Experts of a small language model.
Size: 17 layers, vocabulary 8192, 34.3M parameters.
Experts: 64 experts in each of 15 layers, 96 squared ReLU neurons an expert, a sigmoid router, a shared expert of 128 neurons.
Training: a variant of SOAP for the experts, 352M tokens, 5370 steps.
Below are experts of layer 5 (counted from 0) of a mixture-of-experts language model. Rows are named router (the router's row for the expert), up (a neuron's input weights, with its number), down (a neuron's output weights, with its number) and show model dimensions 0-79. Each number is 128 + 32 x the weight over its row's rms, rounded and kept within 0 to 255. Numbers have three digits each.
Before each expert's rows: "raises" lists some tokens whose logits its average output raises strongly, later layers aside; "gets" lists some tokens that make up at least twice as much of what it gets as of all text. This comes from a sample of Wikipedia text that the model never trained on. Tokens count by the router's weight.

# expert 51
raises: "2", "1", "7", "0"
gets: "0", "9", "–", "1", "8", "2"
router:146083151188127094158118174185116108180097146182136086155101118187106161114105085141064132126144093163129089131115151141113186198058156176189109097113084091104176152132138154080119168164132144081164100071189165157129119123122142106129152121
up0:110114146103033105121109149130098106129156070091145089110121104103181146135130178130090127116098128115114179101075148177149152160047118165138118087137120025122029149094121126134155145153120118147119112150126098121088125114120125110148152170
down0:120191080195140151149160181079149144130141098170128169180155095118087132155078163140194154134143151148123109102138124086131069071177132160092099127129179090184089125132132101130071146135127144144131135110172145183123143163127116167063096144
up1:151131105131096125113117159166185128105161100142163122149159074142123149124130095105230159105095175119151115141109121148117134164168034122108153107158193139080164093072139143114127139097155107101178151112101105177053185165123115104167108140
down1:144189109102140169133136143150190119192104131142182114118116120137160111121077115011152121187185105201048132119132099067124099131139074162097138154138101152089107180111128137157143164145095106155163145098083103148159109161165141184104102087
up2:159142156069127126132115159130126136129116229098133210097127166177154108133113108129186101137189132113132104103119105124125116159154175160105163134102177139069130176137064120078169196096088121118131136086165112145129118135135113127119206068
down2:128154095157148102132061152178169131177102123129134103143144140114169093094139160111151117139132169104151130137157114130067129176102154132144128132072149113089171136143105064108118127156165115182125162180148109064127102177152130117128116063
up3:199177119099162116090135174132165151134151118102142173126102126133122120125140139116153158085143108161163156121103097139123124108083149153115144117125139137186137131134129129164110121159219209084092061100187101114166113154104141137166163142
down3:104119125112178148120156125113136157182178060109186103126214155119105111097162157098151077099094145180114078177138089072163142144101128104133110105135109060147103080190102104110146085177131103113131092160088102077116115106139086131115139094
up4:165115102073079077139210177137083123106116143123125188079061079130043066118116174092151129142135121153135119121180124090123174109091135154115119142153127159168106047159082117148136127126099117110160054142146143166148122142097167093109085189
down4:150138106099093201086079101133119130118072099181118155127031134184087152146186182135150132103117103105112147166132154096184108180156107075114149182150134137137149148155136115180091141153060105112132097129114056153136104129132172117114051079
up5:124213138124138145145175134147073102160161095173140146093148046153136179184118129130070118117132118118114156120102134102128169164148159170130062089151159150089080105127097148182118091132161114109142161121146156121126159055176138124115111109
down5:104147125178155144116133133075111135136116114099127147116222149138132067139100223147223175118130138131117096064144120157120152087121101171112098134152165157116061150109132119089138119125185149058138191139099110145091148176068121064135099146
up6:154100095126096082089094148179127150100084124127130129145134168101161126146170075196129142126161157144105112144121144142147173129133146132096172093139104108054165193104150119154119155148165060128142136174122138115142152163124101214099036116
down6:129148115177117149108129072100140089119196178122141151169163112103151090136091156149139139107112129105138150109143064105082122118131123169067131136154159153153056145176134134130177107092168159217163162138130151165162113100118063162137139174
up7:119086093099169100077122125146109139154150099187044144096137087206145160136137153170083125138126098153128204124198112164051107121169173197101085117148125139111122114149156127189180160149117148128116083107174110105185186140088169129120204152
down7:100114139159118100076152155125155113098201170092123162179068175164155139073150088147125138153185163188133160129195127119164188123140171062195114127117162119139143128100148116099113098121127130129137101122121123116045150089109139138138151166
up8:171141132099188115178101110096106077130169076123116121102145186146125073143144095184159096204147133193172134207100137161142164172108128124168090107103143134127133134154115127052108118158112102136131198073170174096122099118120107123156123111
down8:193045116056098104123109163127107117153091154118103111151114075171160162169105124194121180121118126050110090108191158144160162116097133127104153099108093182157114163108113109208114114071141122055152079132107070127127157147144152112153104056

# expert 45
raises: "===", "==", "In", "The", "On", "===="
gets: ".\n\n", ".", "\n\n", "==\n", " |\n\n", "==\n\n"
router:201109076148114102137126093137097142101114107130114136076109086119154237126132157136112118106142090110062162155143147153115143111115119136134091100067135133150134128209149197123107118157099165068099168114179119136127124175198117042097137132
up0:117082069124138120107109157133151122105130091148119132131161055181164158119198152178133112161157193137163076111116126120129047158140142065132132097088113152118136120111145108137101159161145117185122109152081134121174142150179115085148172151
down0:107075175163120085078102155121113175132171139145129153139087128222117153079147176148122139128039156131191072124098098158081113127088168109057127132207126126123127090092095080129141116140127103167163156080116155126177114141167108144120164083
up1:164129181136167097134127137072163098141172135142080099143129079158156160153115146090117115089189115152086141123124129136155101139128154170207105141092079095136172095119081156117092166142099180086101131172111113127140128119114148098117166138
down1:118119131102160072088119172077124116164112166201103130214062119111165126225138137156182103128125160137165119126091140167123166197151135137073104118087119094134139124176077158130154151165111162154071156169199102119157133130130129108124113132
up2:140138084108080081152133116088101159127103156131098118121119079093137140092182051161133082117095105171113065144150093113146141113140133096161182076120141084145162140073155123159104129123124109106176107095132168131170151123156186092112139134
down2:164175147190074129138119121100126088169087095101163082163135135127118115098136137113121122142104077121044182079174107067093093113097164157119091161150138170189141139105139090110130091143172131120126114162088075134129079126097120087143135120
up3:116151061125099105096141089116122139115146136052162139132131107141088128154152123137108170190144125184157185080147174138156094146082133156063172143059165065123126056147097096161057122129113153174129115100136117090097117132132152140107087150
down3:143135178143166114116136144140129147135146099128151160144102131107081129110149089109167161089125107125129161116098127160213072154061090134127145092080150135055116110149144135210161115083118184128159109161124165089130134129208158142081156131
up4:183181110169110104198121130096116086129164121129061119187115141134166111114134128137131110121135128186145125096203160081126149156102159104097123085139126152148125136229193119135089183085122128089112137128126068117104132149117083112162133099
down4:116112192168055107147083126079098131160109146133099109081155136142073116183136143159181120117130109109145119174119135128134203122071135108131083090068156176201175182095114155123077088133122103078115145156147142123173132126179129115123096078
up5:095132155133120068084108107191117126191145084139104190076180120168110176123107125139112089069149154141109165094172139140086127128158119138115130170175088065110115099142113122122105097139127102109131121115174102144168173110172104105150151111
down5:112103126157142186116130093098105155117148114090106110108186106140095065110150133115152138154141155125134163077097210075141107163180086067064137092156118105099110213180131169115119112086172153119138134166113139067171160144182117132135120143
up6:181080162112145108123120083134037098119189118140158120070077139114125075105031151157095065168146111117143161115133066153166165104164157133164127159106132082090106136097157113142156139121119144093102141125098162113163146142153109117118168149
down6:121097044121059165143056183139153151108112125126095128112132118114150137097122159105111132166120095070107132117158144135093071105163090041094081171137108134164115193102092120102130053124147138150113109123169096158148058162156155131107036118
up7:162132150167128190132157158139130156145198116086174209126103081181130109149118090167149152106089143110144213139078120110134189123158171109135168108113145154166159144131115127125117142173163205110132180128136100126157112121132127139175142109
down7:139119179084123164167153164123119157141145119244101138137130124134156108121122117093144105130135108116140121124152136128067112119150174115114102083127139144080123112137103150091114183106098143111156122135101136133049128165152165129105116056
up8:131068102076118115144131111117112142144102132048102132062180143102073134169106144117116121138146120089142079140129080186106127152078090111145095115185126094132081130207169185159132162089117175127091126144140089134140154187105075119182125171
down8:069079182159122093113133115112181122114078132082145064083127125143169132094091146177126098142114137150181073134110100160168151140121084166145143158129114112140146072144119172156212090124179093155101093097096131126086155137175082084129168142

# expert 1
raises: "4", "2", "5", "0", "3", "1"
gets: "1", "9", "2", "0", " ", "8"
router:138101085189131106151076188108126121186108167149147097146130081192176136118114122124044121119130110135083067149120178136152181154065125152155100118092119083097139109142159136090128174176140180111121109068153165178100124138122138162141155107
up0:074097158150179082150115112121181118173105143109152159037123098119141098092084162118118147154125148144148134113182089135156076124148160174095116166180123082138105098064153127140148180201063121092174094139094144161088122118140087128132125127
down0:167157089153108099104107102074163067116176109144164108206157126147086086098073112151124108176141119116110177139109189114152170135121136092154103108091131107137098163180161153090166058154178160082123104134138112221148144107117134123085167170
up1:099186148162149127112072115184124188104170130128195108105132074096127097102116196112167123160106116123104165096177145149134158182081120107116133092149107160130137133143116147168125114090085159098128092132112148155072122084077175138094119094
down1:118169141111167112205101132093121093114159059078105107147108147174174111129142145144105160174099127116161131140119133143107169175138075120059163125177129216142101171170134113097170141110119105113150161088172092142023121153125153070084137115
up2:172142132145119134152112134114062108119118113150158165160128077162122114130135069184121119089117116117134138094122047096084140131101127094182072138104119124150110073123138158120144137140130177108078116132098112093113162108169103150158180122
down2:125141094120110165097167150108162095184128106145139138098160100139126111083122104118064145132122132115117132068153169096131157095110096203166107112116135087133115112091129121183130172076150122134092158126117048068102092141145159106103188112
up3:048125166130113143130102116122074184140112087107185109126118131146177117152099154146167059205176113122173097117124147095086106156108165079087108097200114126141117115158155064107180168113141124076161102164147124092140162133180211064116130109
down3:063147181112154125132114142159093132103130127189166022064152169101159111167065153116149060149122142162116142069089166123142107051170101113135094139134168121097084084117148072116110164092117174126109076145075141131114155119112148154105143146
up4:073095087134112137119047155145098116114143137148116140085152126097125102134164129169100169140133122120125172136152101090145110148130128136150083144129128192185107153174114176181141122141134120150143167154171156126126087134127152149127104092
down4:157157132121111128135176154127156197121108102092143169158096079143109154119131137107164087117140119115162170107124121157117123073148087150175175108102149134111132087035075142092152092115115110109128070167056146135175098155139127137203060133
up5:140132125165087116142158150170088125098129118129105100108164150142168096098140125090156106138112140167130108071127147155122137158065174138140128123215122128132156025107138160147122091124078080174120098129144171109175105204125218127151102131
down5:184117161088152155129169075134105108146178075157135104183174148114113165126147123122067090131189128089122179112183041141170161081071147091097143124125114147091132124148146122174152043099115177136090116139171077138137149153112124204124116136
up6:163174099077203154109097162074119133152153075150172090135172150146112118087155120135118126133091079154143157160102116138139097117145097101129126110073191141106169156159075146158122081117116121127123114203128168169141135112106072136131124152
down6:142134212194139142119110178116104141113009176130127077144133145099152095145129146159120130092145079156129133100087084168156162115075129110090131155179079142121077130161176089119141120121140158095178129089101081084145159112168188098133158099
up7:118148092143119189079141096094157053148109088157172113153097165147162201159072078110119112145188097138122098158114129100131187153115115156146122141159151154132141152136109118150100091167102173156116081125077171166154142107076148116093173089
down7:134124086128147051138133181149123086173149172109142112115187139153081142109159154126128112133073116129117129056137118144096063126111040113119167153110153072098087083110126124107123144113166130088122126170101122131189113174137131136181171167
up8:126130116122117140147173204098116137107129116135131079128105155134104133093119078125167114123113111145134095141085140066097154124109122128105228116145191139153147085168114127141146120153133110090201086128143136165142123138101173103118147130
down8:126117151168074081076149128149110132118133159146131112096161128102122179177132129115124106094116169140151095135104148106178139099185091101188094131119127088074105144093130152086149201140143152154111112158099146096164091167153170156190177143

# expert 36
raises: "5", "4", "3", "8", "2", "0"
gets: "2", "1", "3", "4", "5", "6"
router:092119047132146123113080114098093143186140123158160107087107121162138140106124129142057179092157126121112180122139113150095075085088184105106148145109091114179154128123149159098124113152108140108158090097127122148110151171130113112135172108
up0:113138120208168090091112179139141216115154121095097102113121156115156111117123125104088151196146109111124104147142090112097133129067109129086158192133159101154125101142128079178175122160098108169110190131113170118173124157144055097140104044
down0:121178143145111139075144120124091122128121166108147186118135136154096158123120137150134126151074139155180136100105124149159118168077165066139161180112125126107103161113088166111110122160146102105181118110144168134119164168120152212050147121
up1:105145115075186116139135134142096062151143130173145124132122147149198125065071120135137166090115125164096121160137141066062102108161140129137157132123090121092122153114163167129125143084156147180166137157138144237182139141143124135140095117
down1:128099161123101216120174117086133125184145118121104179117140116059173147146080152132087088160140109141086038102171097229178119101113095193124128149043137164085132155140076111145134174125126194131111148154110173127168160166110136078102134183
up2:129124168073130167125117113150143083175109118079125076104141136108170089107139129179121188133144116091086123133108168102134128094134159188091154120161134135064089134186094207119136137168126106106095143073137080173123108198103135087139123140
down2:136036091147154131135098106117189142152154125136128148107102113091079109138106115198105124128150180171112113112109127071153110096150099074146086152147162114133204127131125110099101148173154131092105139132069170164137159091182130133185073121
up3:127221221147144076114152140106125134126090146122158106134062114140166151159125108104083126101100143149120140128121137136164132129175140133175135123090160161238154096149139123112088155107102096171094132094173128121100122037134060140081147091
down3:161134139142114115128088168059160133102112093099107138110140124164142171126074092190087126132161057106100172145162122187178128129148062124138129160078196141146191108166180109084112076106110076121162150087143150222128129132126150146077136108
up4:111092151086173126148128111125091117143108100117160157111186123104154105197136111095156130142126164112170160152132141044091075132106099128137146172143127141113150143113094146124141128129150127133098127121183140147149163143155135094169252134
down4:130165109125178147069174168169154149160095147138137100134205145074051168109162127135105102147168195108124138106132130132166142099110124135143054119129176171090118151056125133111067135082091157121117135109093147091117144136098172119141156119
up5:088140112130133095147089073061138179150149091069116166055175098050145110099115113134121131148126157150126129135162145072081104184129125141131098174107105112173136102125146098091169146103129118095094109200107121176141147134130141114127133124
down5:105153075138165131074138131131114106124115171153101058144107123084108161167093126095105171075131061089115148159116090139092124183167093139073093144104110207156133143153087102127187176125145110122102127156162100104149205138168131140128100103
up6:135112078164164111160163087117113148079212154131122155069155172071196129128111140190075123129159157135149140088192138179137151168139150092129096158114133118166117165195164131143119169177147128143076096166101133199060106153147150145083089118
down6:144192102139101187112126137116141067139075078146120132129122080118093063121094094081133128145162101151143174092121099174124111103117081124136188096101139175098188130103111123141155136077114108146130063108160113118140110130139159113185157115
up7:103127069130131113147109134141147062142104077115118148081113171102155074183138140150109061043154095115144107171083158118132132097151188129126114160170056092108163106115160113103103154066091152154038081146152060074128167093091135078135129092
down7:095064189131134100146087119107124144142136111188143083170143194077121150139095123109112138124151131132156176078085099127153074159134061135225110121135105131112091115166109091148208163040038138147089179127140125104178128137146081137144093100
up8:096116187112149088100130078130035103169138130104074097111088104098106143131141129065104203147138166093156154195097200159147131116125181106099153115095108107117153153097097155118131138166106243164107106141128169146160074129106194075124117095
down8:108149195138096031164144171146142092059104095104088117113109104181117115135138179051139125127162123144140128080168137125099087117164115122128142112146097064108126138077139122116156137146153108135201122120136177091187094062102104071090140087